config.yaml
n_layer: 18
d_model: 192
n_experts: 48
experts_per_token: 1
d_expert: 128
d_shared_expert: 256
activation: "xielu"
moe_layers: [2, 3, 4, 5, 6, 7, 8, 9, 10, 11, 12, 13, 14, 15, 16, 17]
router_score: "softmax"
normalize_top_k: false
routed_scale: 6.93
balance_loss: 0.00301
balance_bias: false
router_z_loss: 0.001
init_std_router: 0.00737
lr_router: 0.00213
vocab_size: 2048
norm: "rmsnorm"
norm_eps: 1e-05
tie_embeddings: false
optimizer: "soap_variant"
lr: 0.00493
beta1: 0.95
beta2: 0.99
grad_clip: 1.0
batch_tokens: 131072
seq_len: 512
train_tokens: 460900000
steps: 3517
dataset: "wikipedia_en"
Below are experts of layer 3 (counted from 0) of a mixture-of-experts language model. Rows are named router (the router's row for the expert), up (a neuron's input weights, with its number) and show model dimensions 0-191. Each number is 128 + 32 x the weight over its row's rms, rounded and kept within 0 to 255.
After each expert's rows: a language model's description of what the expert responds to; "comes after" lists some tokens at least twice as common just before its tokens as in all text. This comes from a sample of Wikipedia text that the model never trained on. Tokens count by the router's weight.

# expert 28
router [170 152 166  90 170 156 111  86  91  97 117  96  93 161 122 150 118 164 162 164  92  88 118  88  96  87 121 110  97 165 135 176  99  94 161 167 169  97  98 135  90 105  89  98 124  93 107 123 102 168 124 167 166 144 109  93  97 158  81 142  89  77 109 120 100  92  87 110 125 126 112  83 158 165 174  87 101 162 172 135 155 136 167 127  92  96 110  92  87 146  86 168 163  92  95 175 142 162  93 156 168 126 154 168  99  91 171  91 105  95 147 127 105 170  92 165 163 138 173 169 136 159 125 171 141  83 146 172 121 139  92 149 106 106 159  89 170 128  95 171 165 166 122 159  95 170 145 167 129  95 128 154 173  92 159  87 159 164  90 136 119 166  84 132 165 169 116 170  96 154 163 128  89 166 166  87 173 163  95  84  91 158 130 157  94  58 165 158 108  83 142 141]
up0 [107 172 125 149 176 199 109  91 100 160 173  93  88  93 125 193 132 152 123 149 116 115 152 126 178  88 173 113  66 166  81 169 154 159 165 122 120 172 160 115 103 126 112  92 139 141  75 218 143 134 123 155 137 110 115  99 114 150 102  81 138 159 109 158 126 105 159  90 110 115 130  37 164 141 134 121  92 126 160 164  84 155 172 162 153 144 169 126 126 137  86 131  68 166 151 154 139 150 153 146 138 173  78 157 123  93  97 110 145 226 146 114  99  99 131 127 121 135 117 136 214 131  70 166 188 159  28 153 116 145 164 138 127 119 124 125 109 132 156 184 138 180  85 139 111  90 106 109 122 150 186 129 130 104 134 142 161 136 119 126  64 103 129 148 113 140  55 120  77 163 150 131 121 147 137 113 125 127 137  80 143 143 170 117 122 103 110 100 164 128 132 165]
up1 [167 156 115 135  91 148 168 121  67 161 137 121 160 132 108  84  81 182  87 145 155  97 135  44  70 125 128 113  86 146 149 110 134 105 127 168 165 182 149  84 162 159 126 127 116 133 175 139 135 129 119 160 167 155  53 149 117  84 103 139 139  48 131 131 160 152 130  78 195  94 154 131 190 119 127 119 140  91 128 192 152 197 163 137 134 139 181 136 116 149 124 169 165  85 139 160 149 172 107 156 143 100 158 111 134 117 135 108  87 157  93 128 107 137 124 137 133 180 147 147 186 131 149 167 143  72 108  95 141 176  99  56 102 155 179 103 122 144 109 106 134 176  59 107 111  57  46 143 132  94 123 175 138 134 110 144  94 176  83  75  90 131 174 159 142 115 118 127 193 146 137 155 123 108 148 145 163 111 145 126 144 134 174 144 103  84 134 146 139 104 152 137]
up2 [165 144 182  98 175 155 127  72 107 114 115 122 114 124 195 179  86  91 133 141 124 106  94 112 105 134 169 125 172 157 132 139 141 106  91 167 143 165 117  69 100 134 137 145 190 107  52 179 152 155 138 162 116 126 112 161  87 158  99 124 132 168  59 142  59 144 137  87 142 117 169 144 155 147 135 126 141 141 142 107 170 107 170 152 150  88  97 100  98 128 105 166 150  97 135 178 122 150 104 152 149 157 142 160 130 184 170 115 168 156 139 113 106 118  98 115 126  97 169 126 125 133 116 135 164  66 132 176 105 150 131 146 102 143 132 101 166  42 106  85 134 147 140 142 133 134 100 172 106  96  63 122 143 131  88 103 127 148 116  75 135 255 120 130 111 164  82 187 168 103 140 102 127 137 159  72 152 143  92 120  66 143 175 152 122 184 155 187 128 129 129 176]
Name-initial pieces. First pieces of capitalized names and words after spaces or pipes, like Le, Ad, David, George, Tra-pp, plus CJK byte fragments.
comes after: " ", "-", "|", " (", "C", " C"

# expert 13
router [178 151 163  83 164 152 109  89  96 101  96  99  93 168 122 149 124 164 169 139  87  97 125  89 140  90 165 119 133 166 124 167 140  93 160 167 174 101 105 101  89 130  84 143 118  95  82 135 114 157 127 164 161 176 125  94  92 128  82 112  94  95 103 135  95  97  87  94  89 129 146  86 153 162 171  91 108 156 170 128 166 163 176 127  89  87 113  89  88 149  96 162 159  89 117 170 155 151  98 165 165 107 165 173  93  90 165  90 160 117 145 116 134 168  94 158 162 149 169 171 153 152 145 179 153  87 119 177 152 130  95 171 167 104 163  95 158 109 101 169 167 164 103 155  96 165 130 159 118 102 146 148 172  90 162  87 160 174  97 102 116 148  81 129 158 169 176 165 102 160 161 119  93 156 172 120 167 167 101  86  87 116 105 171  93  94 166 165 140  84 191  98]
up0 [107 100 137  92 112 151 136  91 110  86 137 153 112 180  95 170  75 175 108 198 130 115 188 100 143  88 180 141  41 120 151 165 126 156 154 107 128 124  54  93 107 111  72  92 121  89 108 143 120 118 122 150 172 174 155 149 121 121 107  66 125  63 176 127  95 142 126 159 132  97 141 120 174 110 138 101 145 138 128 179 123 166 118 129 184 171 149 176 139  79 124 106 160  92  98 143 131  72 135 113 116  80  80 143 147  73 154 111 117  93 100 117 122 153 114 190 147 108 139 136 103 127 136 187 141 116  71 143 130 138 107 130 132  84 135 101 115  96 119 160 129 163  66  53 132 174 150 114 126 114  65 146 152 100 137 119 141 112 142  86 102  88 100  90 115 132  39 155 133 138 140 129 109 119 147 195 147 147 167  99 148  79 143 159  93  74 116 110  48 126 119  77]
up1 [153 121 116  99  83 153  94 137  99  87 159 116  97 164 195 154  90 111 120 166  83 144 111  77 124 128 169 144 131 116 117 101  88 174 140 189 146 125 121 158 114  76  96 199  97 150 114 127  90 134 113 144 152 128 177 138 131 118 117  89 114 170 124 149 146 103 150 115 221 154 160 103 152 173  91 154 133 169 113 138 143 153 117 141 153 116 107  80 153 145 113 140 159 118  80 204 123 145 141 109 125 109 148 184  97 136 146 130 169  88 165 135 141 160 103 134 124 173 146 175 129 136 162 198  94 120  85 112 130 153  98 108 151 150 171 110 173  89  71 149 119 121 173  60 107 112 101 126 105 151 183 157 140 134 132  94 138 112 150 173  65  84 107 126 129 164 137 170  89 143 164 140 124 154 160  95 136 155 118  86 118 141 208 165 125  97  89 199 218 152  66  74]
up2 [166 124 146 103  96 136 150 149  72 100 153 130 145 114 177 101 149 115 134 165  73  88  92  91 106 135  85 150  67 147  83 152 164 115  97 133 128  91 206  99 120  77  90 105 105  81  59 117 154 149 118 137 147 142  87 109 109 142 102 136  94 148 109 161 118 146 110 143  65 130 101  65 111 101 160 204 140 143 121 162 193 172 135 161  76 133  71 110 148 130 141 107 138 101 120 194 133 122 134 166 130 188 139 103 129 127 126 111  57 151 131 125 148 148 130 165 162 172 178 125  94 120 108 173 182 130 160  99 125  69 128 162 133 101 142 119  93 104 101 120 175 107 140 150 157 123 183 187 140 148 120 176 154 130 102 121 171 169 147 126 135 158 127  56 138 175 100 155  91 150 138  32 113 161 107 132 162 128 136 104 109 208 103  76 114 191 132 122 146 133 113 127]
Mid-word fragments, founded. Word pieces inside words and names such as "ed" in founded and "n" in Denmark, plus list dashes and United.
comes after: "\n", "er", " E", " I", " Su", " Ro"

# expert 15
router [152 146 164  88 166 157  92  94 101 101 114  99  93 163 104 149 119 164 166 160  86  98 113  93 132  89 115 120 115 161 129 171 126  92 162 162 167 101 155 180  86  96  83 122 112  90 114 157 118 167 119 163 165 138 148  92  99 108  83 147  93  73  97 117 101  92  87 139 152 128 137  76 164 160 174  97 103 152 167 132 162 116 175 152  88  87 123  89  93 107  90 162 162  89 114 156 129 155  96 157 169 135 160 172 101  96 170  93 102 170 198 120 115 161  96 160 170 147 173 165 140 157 144 166 138  90 165 165 130 163  94 118  97 113 166  92 169 131  93 171 167 167 137 166  94 164 121 166  92 103 133 167 169  90 158  88 161 161  94 127 110 129  78 106 164 169 133 167 101 156 160 131  92 164 164 102 173 162  88  84  96 145 133 206  96 106 164 170  88  88 134  97]
up0 [175 163 153 126 165 124 123  96  79  69 222 133 137 145 124 182 114 175 117 160 133  91 104 113 162 109 140 159  72 113  95 147 134 145 195 178 161 135 151  60 102 132 101 163 117 107 112  85  90 119  97 124 157 137 204 100 128 106  88 221 108 156 135 150 130 106 117 102 131  71 131 112 126 143 166  82 135 106 122 157 151 145 148 111 127 127 141 144 109 166 139 146 127 109 129 141 155 142 176  70 141 128 157 130 155  92 108 133 180 178 134 165 131 191 105 156 129 113 148 125 159 139 104 108 134 129 155 149 177 164 158 149 130 144 134 149  84  73  82 147 176 185  64 170 140 147 148 144 134 117 139 153 139  94 138 141 147 134  88  95 100 138 145  95 155 108  70 155 111 168 123 189 140 184 105  71 178 126  72 107 123 119  19  78  79 122 114 158 129 105 137  96]
up1 [125 130 151 103 134 161 109  53 108 114  59 122 119 135 171 138 123 182 136  94  95 144  89 160  49 137 121 138 140 115 173 124  65  96 192 137 146  88 109  42 124 165 137 105 112  73 120 154 100 136 121 137 199  93 142 123 102 148  95 137 106 156 103 107 105 120 153 137  97 115 111 125 164 120 150 135  88  99 127 129 144  78 139 180 123  94  88 124 151 212 120 171 155  82 159 101 104 191 123 160 161 191 140 152  53 118 124 110 150 131 184 136 116 137 120 182 175 160 144 154  83 169 132 125 158 152 145 112 136  71 165 130 140  91 183 149 111 116 100 149 146  99  90 130 117 132 142 172 120  96 135 196  97  94 154 111 169 140  79 204  98 163 167 121 144 101 202  91 148 119 163 150  89 160 108 145 143 132 170 136 162 113 156 143  99 164 114 151 166  76 119 131]
up2 [142 141  92 148 135 131 155 101  99 102 114 134 125 152 187 166 146 131 114 170 112 104  88 101 110  82 192  49 149 106 113 101 173  89 194 152 134 143  62 179 137 186 102 194 171 142 144 174  99 132  52 155 117  83 136 110 144  91 144 111 113 169  62 121 113 115 138 138 136  95  75 124 145 137  98 120 118 162 116 145 134 145 142 103  97  42 107 131 143 101 114 113 154 120 125 129 169 112 110 120 132 119 158 124  91 153 166 139 111  88 115 128 164 133 114 112 161 102 122 138 102 158  85 183 103 112  59 131  80 153  92  82 197 117 128 161 138 118  98 160 104 113 161 146 119 118 122 158  64 123 118 169 201 123 133 136 171  92 112 124 136  72 139 128 106 143 100  91 139 155 119  73 134 148 181 148 172 141 130 131  97  36 231  89 112 146 131 171 130 169 148 135]
Mid-word pieces and table scores. Word-internal pieces like is in fundraising and raised, or in in obtained, plus single digits and pipes in sports statistic tables.
comes after: " |", " 2", ";", " the", " 7", " 4"

# expert 5
router [141 138 175  93 177 141 165 134  79  92 116 116  42 221 150 128 120 158 145 106 107 113 143 135 164  77  81 109 120 173  73 137 113  88 124 128 167 112 125 101  88 143  78 100 155  67 152 115 117 139 139 148 183 157  97 128  44 164 102 110  69 157 114 159  72  62 125 127 121  85 121 147 124 153 126 124 111 173 118  92 143 104 151 144 139  89 148 128  99 134  51 172 142 108 111 159 114 129  92 154 170 140 172 144  61  75 135 104 108 166 159 119 120 185 113 141 156 155 177 163 145 163 136 143 131  73  90 151 157 113  83 132 145 139 136  94 158 130 128 115 128 127 140 144  86 145 195 153 101 116 111 133 124  48 147  47 137 129 101 152 108 103 131 154 147 153 168 123 100 181 125  84 106 155 151 144 134 153 121 137  62 111 111 111  62  80 139 180 141 141 100 134]
up2 [107 120 138 110 120 157 118 112 105 180 128 134 136 197  92 139  90 171 153 105 129 117 115  94 101 134 173 121  93 113 149 156 171 119 135 141 156 207 145 215 167 131 127 163 165 153  95 135 158 145 166 131 112  94  96 107  92  72 123 124 153 149 154  82 127  64 130  37 124 111 135 112 112 125 141 133 183 144 150 120 137 125 116 146  98  94  91 115 121 129 138  85 103 138 192  69 118 178  86 216 128 121 111 152 113  95 137 121 132 129 131 127 142  97 115 115 162 202 132 148 104 141  87 194 179 120  93 162 106  86 206 128 134 112 141 160  65 108 124 157 135 143 102 133 112 114 124 114 242  71 139  93 152 126  83 116 144 141 124  61 166 135 129  83 148 111 134 128 139 142 116 147 130 108  80 139 133  75  80 156 197 137 177 146 146 165 115 159 187 123 114 137]
up3 [131 147 137 199 133 119 116 134 115 127 158 125 163  74 162 206  60 102  89 205 144 111 112 146 141 107  89  81 147 143  31 120 133  89 125 112 186 126 109 156  79 116 133 135 116 142  98 190 111  87 113 170 173 105 184 101 185 166 124 131 107  94 122 125 139  94 127 170  62 174 102 138 122 171 138 134 127 138 140 124 107 172 128 133 108  91 190 137 134  93  90 150 121 150 167 118 146 135 110 143 106 162 171 144  72 145 109 138 195  91 156 118 166 169  99 127 102 161 131 117 156 122 172 143 170 177  81 176 100 125 115 188 131 115 148  89 190 135  80 137 169 160 161 104 106 154 128  97  82 121 139 136 127 136  94 118 138 135 124 139 110  95  99 147 168 106 126 116 125 144 114  65 143 145 159 119 105 210 103 126 147  93 161 163  88  66 126  94  87 111 106  54]
up4 [116 133 151 112 116 148 126 139 172 115 146 122  61 125  50  84 190  96 107 114 105 112 143 138 112 136 141 156 106 149 141 130 141 156 114 150  32 147 161 103 109 102  97 143 128 121 161  95  89 139 111 172 156 202 175 110 162 171 114 114 127 146 142 146 135 145 132 113 140 110 164 140 130 146 152  75 151 164 146 114 144  85 108  69 120 197 187 151 109 158 179  82 122 134   0 146 131 150 145 131 155 118  90 141 184 131 123 130  80 138 147  67 112 103 125 136 121  96 151 118 147  97  69 101  91 128  67 104 116  67 155 101  75 121 125  88 162 127 121 136 144 105 135 100 161 149 110 109 174 111 120 167 141  88 129 178 124 134 141  94 196  85 141 109  91 106  86 151 136  65 104 194 129 156 141  70 139 146 164 117 159 176  83 117 102 181 131  98  90 150 141 149]
Sentence-final punctuation. Periods and other closing punctuation ending sentences, like ")." and quotes, usually followed by a new sentence or line break.
comes after: "s", ".", "\"", "es", "ation", "ia"

# expert 21
router [168 153 166  86 164 155 131  90 103 103 100  94  90 162 105 136 126 164 167 155  88  97 124  84 103  86 127 112  90 163 140 178 131  96 160 166 170  94 134 171  90 109  87 140 129  91 119 117 104 163 104 166 167 132 178  91  93 141  81 107  94  91 111 149  90  89  85 100 148 150 122  82 167 169 173  95 107 156 167 134 157 145 169 126  88  86 128  86  89 132  89 171 163  94 101 167 111 162  92 162 168 152 164 174  95  92 170  93 106 132 148 113 121 173  88 160 166 166 172 164 137 158 123 173 154  97 130 166 117 142  99 131 120 101 166  93 165 115  88 173 165 161  79 164  91 165 129 164  77  93 118 149 173  89 153  84 157 164  92 136 108 164  98 124 165 173 105 179 100 161 165 117  87 161 163  81 167 162  85  88  95 142 121 132  92 114 166 161 112  86 157 128]
up0 [157 160 133 160 166 119 198 132 151 206 127 161 103 103 125 112 163 147 121 121 132 121  46  70 157  88 160 118 129 128 196 174 155 100 203 152 128 172 175 194  95 124 126 105 112 116 193 159 113 129 180 149 110 166 147  90 127 125 152 109  87 142 134  94  91 142 124  96 124 205 119 126 109 163 145  83  89 140 129 146 103 142 138 138 124 119 171 128 145 160 112 160 141 125  88  96 105  54 110 131 127  93 130 161 131 172 143  93 118 102  78 144 132 136 134 174 146 156 128 130 133 101 158 121 146 156 143 161 228  95  46  75  70 132 118 105 141  96  83 142 151 107 139 115 114 102 148 105 164  82 112 111 149 141 114 149 170 100 130  79  60 103 162  90 132 127  89 138 145 151 144 104 133 159 145 129 154 124 105 156 108 148 165 146 115  32 170  91  94 122 120  67]
up1 [151 135 115  69 140 157 125 109 126  89 173 151 110 127 104 119 101 118 159 157 130 124  79 144 175 130 116  88 131 146  77 107 117 110  71 104  95 101 130 132 129  72 140 135 155 126 123 122 123 115 164 145 165 100 104  84 104  95 102  28 164  58  97 166 141 108 108 143  88 155 156 100  98 153 148 114 115 147 159  88  95 131 180 183 129 123  56 115 122 117 153 147 102  85 191 100 106 159 121 112 137 119 141 133  97  85 123  78  73  63 158  81 152 125 140 128 119 178 130 147  68 124 112  81 108 151  81 113 120 137 154 138 179 145 126 129 143 132 157 136  94 175 136 151 128 126  84 129 175  79  94 176 178 119 206 105 127 147 120 149 140  63 133  66 191 156 175 157  96 193 138  99 102 114  88  92 180 102  98 140  97 176 129 141 109  81 150 124 142  65 183 153]
up2 [166 135 117 120 103 150 172  88 120 128 152  97  89 175 182 174  57 113 112 208  98 141  94 131 116 150 133  90  68 131 117 131  90 125 135 177  68 126 166 156 114  77 113 134  54 112 145 195 125 123 178 132 172 103 128  50 124 113 125 136 109 100  90  84 121 130 116  50  87 158 114 128 193 153 136 121 125 123 129 160  78 126 145 170 147  63 171  86  84 166 117 125 179  87 146 120 116 110 127 161 146 165 172 145 134  49 145 117 129 116  47 117 107 134 126 109 148 122 145 144 119 150 129 193 175 158  80 167 150 138 144 136  97 111 145 108 139  85 139 169 139 188 164 103  59 136 133 123  77  94 149 170  92 104 113 135 140 126  99 143  96 118  89 150 117 115 112  99 128  86 154 128 112 153 161  71 139 150 121 146  75 129 125 175  99  61 129 145 114 108 165 139]
Word-start pieces like sub. First letters and pieces of words after a space, such as sub→script, se, B, E, in names and titles.
comes after: " ", " a", " (", " \"", " and", " co"

# expert 19
router [178 150 166  87 169 157 121  81  98 100 109  99  97 162  99 143  90 161 163 164  90  96 119  85 122  87 102 116 106 162 115 171 102 103 157 167 165 106  78 154  94 116  99 101 106  90  81 170 111 166 106 163 159 163 101  89  98 167  86 104  90 107 117 128 101  92  87  83 108 170 119  81 155 162 173  95 109 168 167 131 157 134 170 116 101  93  72  91  93 154  91 162 162  94 118 166 142 158  98 156 166 123 163 171 100  96 165  93 105 107 156 112 115 168  92 151 160 117 168 166 160 155 150 163 154  96 129 168 109 126  97 148 112  93 160  94 137 118  92 170 165 163 127 152  98 167 154 167 156 100 144 139 171  96 164  88 156 165  91 114 116 160  91 182 164 172 120 168 101 154 165 154  94 162 163  93 165 164  99  89  94 131 167 137  95  60 169 158  78  92 155 150]
up0 [148 177 166 114 110 153 137 146 106 142  69 125 125 131  79 151 137 123 144  79 148 116 139 147 177  87 147 166 165 107 151 122 179 147 154 153 130 155 174 118 107 132 102  98 134 115  64  99 151 150 109 147 132 169 158 147 130  92  86 121 118 144 138 105  59 101 140 131 194 146 134  82  98 120 152 150 122 150 158  71 163 119 116 124 101 144 105 109  83 107 118 157 111 117 129 116  94 119 130 111 135 141  80 130 145 102 139  87 129  99 136 102 129 171  83 161 158  70 148 141  77 155  72 105 143  97 210 156 155 194 137 138  88  97 137 118  94  79  75 127 162  98  50 137 117 183  94 102  67 109 129 138  99 107 141  96 151 172  87 111 175 183 108  61 133 116 152 198 180 106 172 203 119 131 156 113 173 125 139  99 111 147 100  99  82 165 145 169 100  66 119 208]
up1 [101 116 168 113 136 195 189 130 112 114 126 120  94 106 146 135 107  92 137  31  92 118 160 157 168 115 105 163 172 135  74  99 117 136 123 123 208 128 128 150 104  97  98 110  58  95  91  89  99 164 113 153 170 174 159 155 105 120 115 185 141  95 134 152 127 122 134 112 137 137  84 108 131 153 117 128 132 188 180 162 119 120 132  92 111  86  66 175 107 172  97 144 135 114 106 113 103 125  82 136 121 132 172 107 120 155 158  91 191 107 219 128 139 127 118 161 122  77 116 137  95 134  76 171 166 120 104 121 114 109 104 134 140 196  98 107  57  65  85  58 151 136 102 105 146 148 152 134 144 142 168 144 158  78  93 113 132 159 120  92 103 131 153 129 107 194 131 164 135 145 173 161  83 166 142 125 154 134 179 134 140 104 101 117  90 217 161 164  96 110 117 123]
up2 [193 152 118  40 134 158 130  92 163 113 137 127 107 115  99 102 113  79 122 122 122 153  92 127 173 129  76  94 109 126 137 184 109 126 169 141 161 127 153 175 151  91 117  85 183 107 105  73 127 151  96 123 131  66  82 141  77 112  90 153 150 128 101  52 132 125 116 201 159 134 120 111  92 172 140 111 128 203 188 111 175 103 102 138  40 143 144 177 156 108 128 192 154  82  93  88 144 123 105 101 136 169 150 152 111 120 111 137 182 143  91  81 164 109 118 173 110 104 123 145 159 170 120 123 160 150 110 152  51 104 133 178 139 162  88 144 146  76 109 120 166  85  91 154  88 151 140 149 161 118 100 147 118 131 157 129  63 159 133 132  97 124 141  91 105 144 104  99  75 139 119  91 131 130 134 164 165 117  89 135 149 122  63 160 110 194 145 121 164 167 142 100]
Word pieces and track times. Inner pieces like te in instead, plus minutes digits in track-listing durations such as 4:00, and capitalized starts Mi, No, Ho.
comes after: " 0", " |", ",", ":", " ex", " in"

# expert 34
router [132 192 165 133 166 124 157 111 134  60 163  21 107 145 149 143  82 140 179 122 132  80  64 106 157 116 109 108 136 185  69 144 120  89 152 165 124 102 155 119  92 137 100 148 127 118 117  93 147 150 161 192 137 105 155 110  93 125 129 123  97 145  73 105  85  65 135 140  98 136 173 111 190 148 130 119  53 130 147 124 130 176 128 135  93 129 135 114 122 115 111 126 181  45 123 126 161 147  86 137 152  82 193 158  92  91 131 102 101 149 126 144  97 144  53 149 154 117 131 135 138 179 131 106 175  95 124 143  88  99  69  90 148  78 170 136 122 125  81 144 147 127 161 126  81 144 103 135 134  88 136 144 119 126 147 113 174 146  75  86 142 106 125  97 198 123  78 125 137 176 166 133  93 206 124 152 167 158 126  93 117 112 133 105  98 158 146 196 125  96 132 115]
up2 [ 90  25 106 137  73 162 118 128  79  79  38 146 166 127  63 163 127 117 187 185  96 104 111 108 121 117 180 132 117 118 136 157 145  88 162 111 131 161  83 129  55 116 129 194  95 119 125  68 148 181 201 116 135 181  78 123 132 185 130 156 103  92 127 110 147 120 131 124 101 120  85 125 145  73 114 129 173  86 122 103 149 130 126 144  96  95 120 122 113  82 137 139 185 110 170 132 164 165  98 152 126 162  92 134 147 141  88 116 150 115 140 129 180 120 148 148 147 138 115 146 104 152 126 107 123  92 168 197 147 182 119  97 102 150 103 154  95 131 140 131 113 112  95 154  68 163  94 115 111 130 150 145 126 129 147 123 121 153 136 125 106 132  61 126 113 151 177 133 138 212 176 202 118  72 143 106  88 136 123 146 127 157 156 110 137 138 133 119 189 140 178  69]
up3 [164 207 137 135 131 137 110 134 135  88  95 123 133 152  83  59 217 145 134  82 140 152 150 116 134 136  86 166  84  99 142 122 126  19 149 111 131 141 127 128 107 164 133 192  53 125 137 122 143 125 111 155 108 152 119 114 115 165 106  63 126 128  98  97 168  97 141 133 138 100 101 129 120 130 158 138 167 157 134  93 131 160 134 127 122 147 166 120 125 100 127 158  66 103  90 133 168  92 143  97 123 155 129  83 168 134 147 116 160 132 117 118  78 143 145  76 128 109 122 142 158  80 158 163  39 158 175  99 118 185 230 150 121 131 171 137 152 169  76 112 135 184  63 141 136 129 163 124 145 187 105 126 156 113 149  91  89 146 176 150 106 138 142 149 127 112  88 133 119 183  91  64 140  77 145 109 148 121 148  80 131 106 121 110 148 117 137  41 128 178 115 137]
up4 [103 233 146 176 141 123  81 113 138 110 114  54 108 118 130 115 106 139 163  95  95 159 102  83  98 129 205 126 140 118  96 108 131 114 117 143 166 108  77 154 162  87 122 110 111 105  94  70 133 141  87 157  80 115 167 115  82 107 104 170 104 128 124 157 102 119 103 116 196 144 122 116 180 130 109 109 173 163 114  95 121 128 118 118 158 117 134 102 128  76 129 113 170 142 133 132 129 159 104 149 117 127  96  97 119 166  93 145 138 135 105 133  18 141  44 212 141 146 133 113 224  96 128 130  95  92  66  92  50  72 122 153 119 132 131 143 122 104 108 125 140  99 120 172 137 125 174 129 169 186  87  97 119 120  92 107 114 121 131 127 105 115 145 180 140 158 140 141 132 136 158 155  86 128 116 130 183 109 160 121  94  50 103 104 152 149 138 144  96 149  95  67]
Prepositions. Prepositions after verbs and nouns in running prose, such as of, to, in, for, on, often in because of.
comes after: "ed", "s", "ing", "ated", "ation", " due"

# expert 17
router [158 155 168  87 158 161 127  89  93 103 129  94  90 157 103 146 125 164 169 141  84  92 127  89 100  85 120 109 121 165 137 170 146  93 153 168 169  94 136 151  89 103  95 155 118  90 109 124 104 165 124 167 162 142 156  86  97  92  83 137  93  76  95 116 102  95  80 135 151 158 104  87 158 168 169  95  99 157 172 124 159 145 177 138  97  87 136  84  88 109  89 169 166  89 138 166 145 165  89 161 171 146 157 170  96  97 169  97 143 135 145  96 155 168  93 159 162 164 171 166 106 159 105 172 155  92 130 177 121 148  97 139 106 104 172  91 174 116  93 169 160 164  80 160  84 164 113 167  95 101 147 156 172  94 159  88 163 179  88 137 104 149  86 108 164 169 116 171  91 151 161 134  91 164 167 143 167 167  85  87  90 132 104 143  87 148 164 173 136  87 161  99]
up0 [133 159 131 138 168 129 192 163 176 146  88 130 153 167  75 123 100 157 126 118 114 142 135  83 102 133  72 130  84 116 123 139 147 158  95 186  75 114 170 118 129 125 129 134 120  98 157  92 100 146 161 112 113 135 117 155 121 121 101 129 125 118 170 175 131  84 133 154 125 119 131 123 142 146 117  69 123 106 146 101 125 105  97 167 152  83  81 136  89  51 171 137 174 123 131 129  99 105 120 124 145 119 146 140 105 116 170 121  96  64 138 141  88 134 165 130 156 117 149 129 124 129 254 158 157 133 146 152 211  57 231 127 128 112 110 105 133 100 132 181 185 126 185 166 106 137 199 121  97  70  97 122 131 109 118 134 144 124 114  94 114 196  96 138 119  98 171 154 183 132 165 101 140 128 169  60 155 124  93 116 138 128  71 166 136 179 121 153 170  91  85 165]
up1 [241 154 135 109 159 118  96 109 118 145 115 120 125 125  96  98 166 163 126 172 142 135  90  71  92 140 199  75 164 127 177 140 105 129 180 137 141 174 124 103 114 105 141 122 135 166 181 178  98 151 147 147 146  95 110 115 136 140 112  75 134 131 105 113  97 112  97 160 170  73 142 148 123 171 107 108 150  80  86 121 130  87 128 123  84 114 128 142  80  79 114 165 117  98 143 109 143 132 133 166 121 120 131  77 151  94 145  97  58 175  97 136 162 147 111 132 151 132 135 118 148 135 147 167 115  90 173 149 156 162  62 120  67 161 140 129 219 111 106 134 125 118  79  99  98 150  68 166  76 118 108 131 141 130 163 106 159 189 103 168 111 131  90 132 126 121  70 149  72 222  96  96 103 117 163 123 126 125 138 117  88 125  80 112 129  56 155 160 120 189  91 112]
up2 [153  90 126 126 139 115 134 115 102  85 113 130 136 115 135  97 108  72 155 186  99  99 154 124  69 126 135 161  60 110 186  92  76 134 140 113  92 187 105 132 152 123 129 137 111 131 149 158 162 140 174 116 155  97 145 112 102  53 137 134 153  48 114  95 102 143  91 161 110 205 129 158 112 110 120 157 114  77  84 139 124 171 101 107 133 155 101 110 130 200 112 144 121 112 178 101 146  97 131  92 106 128 120 110  70 171 121 124 113 120 109 132 127 117 123 152 146  24 111 147 154 106  86  91 161 120  85 114 159  75  77 129 127 146  93 145 152 184 154 117 140  83 142 133 103 106 147  86  56 107 105 115 116 129 119  96 109  64 188 108 117 112 146  97  96 136 121 112  43 225 145  77 143 124 121 109 147 139 134  93 140 133  64  71 148 139 195 126 162 123 157 148]
Word pieces, year digits. Inner word pieces of rare names and Latin taxa, year digits after 19, and LaTeX symbols, compass words, and currency signs.
comes after: " 19", "\n", " G", " 18", " and", "g"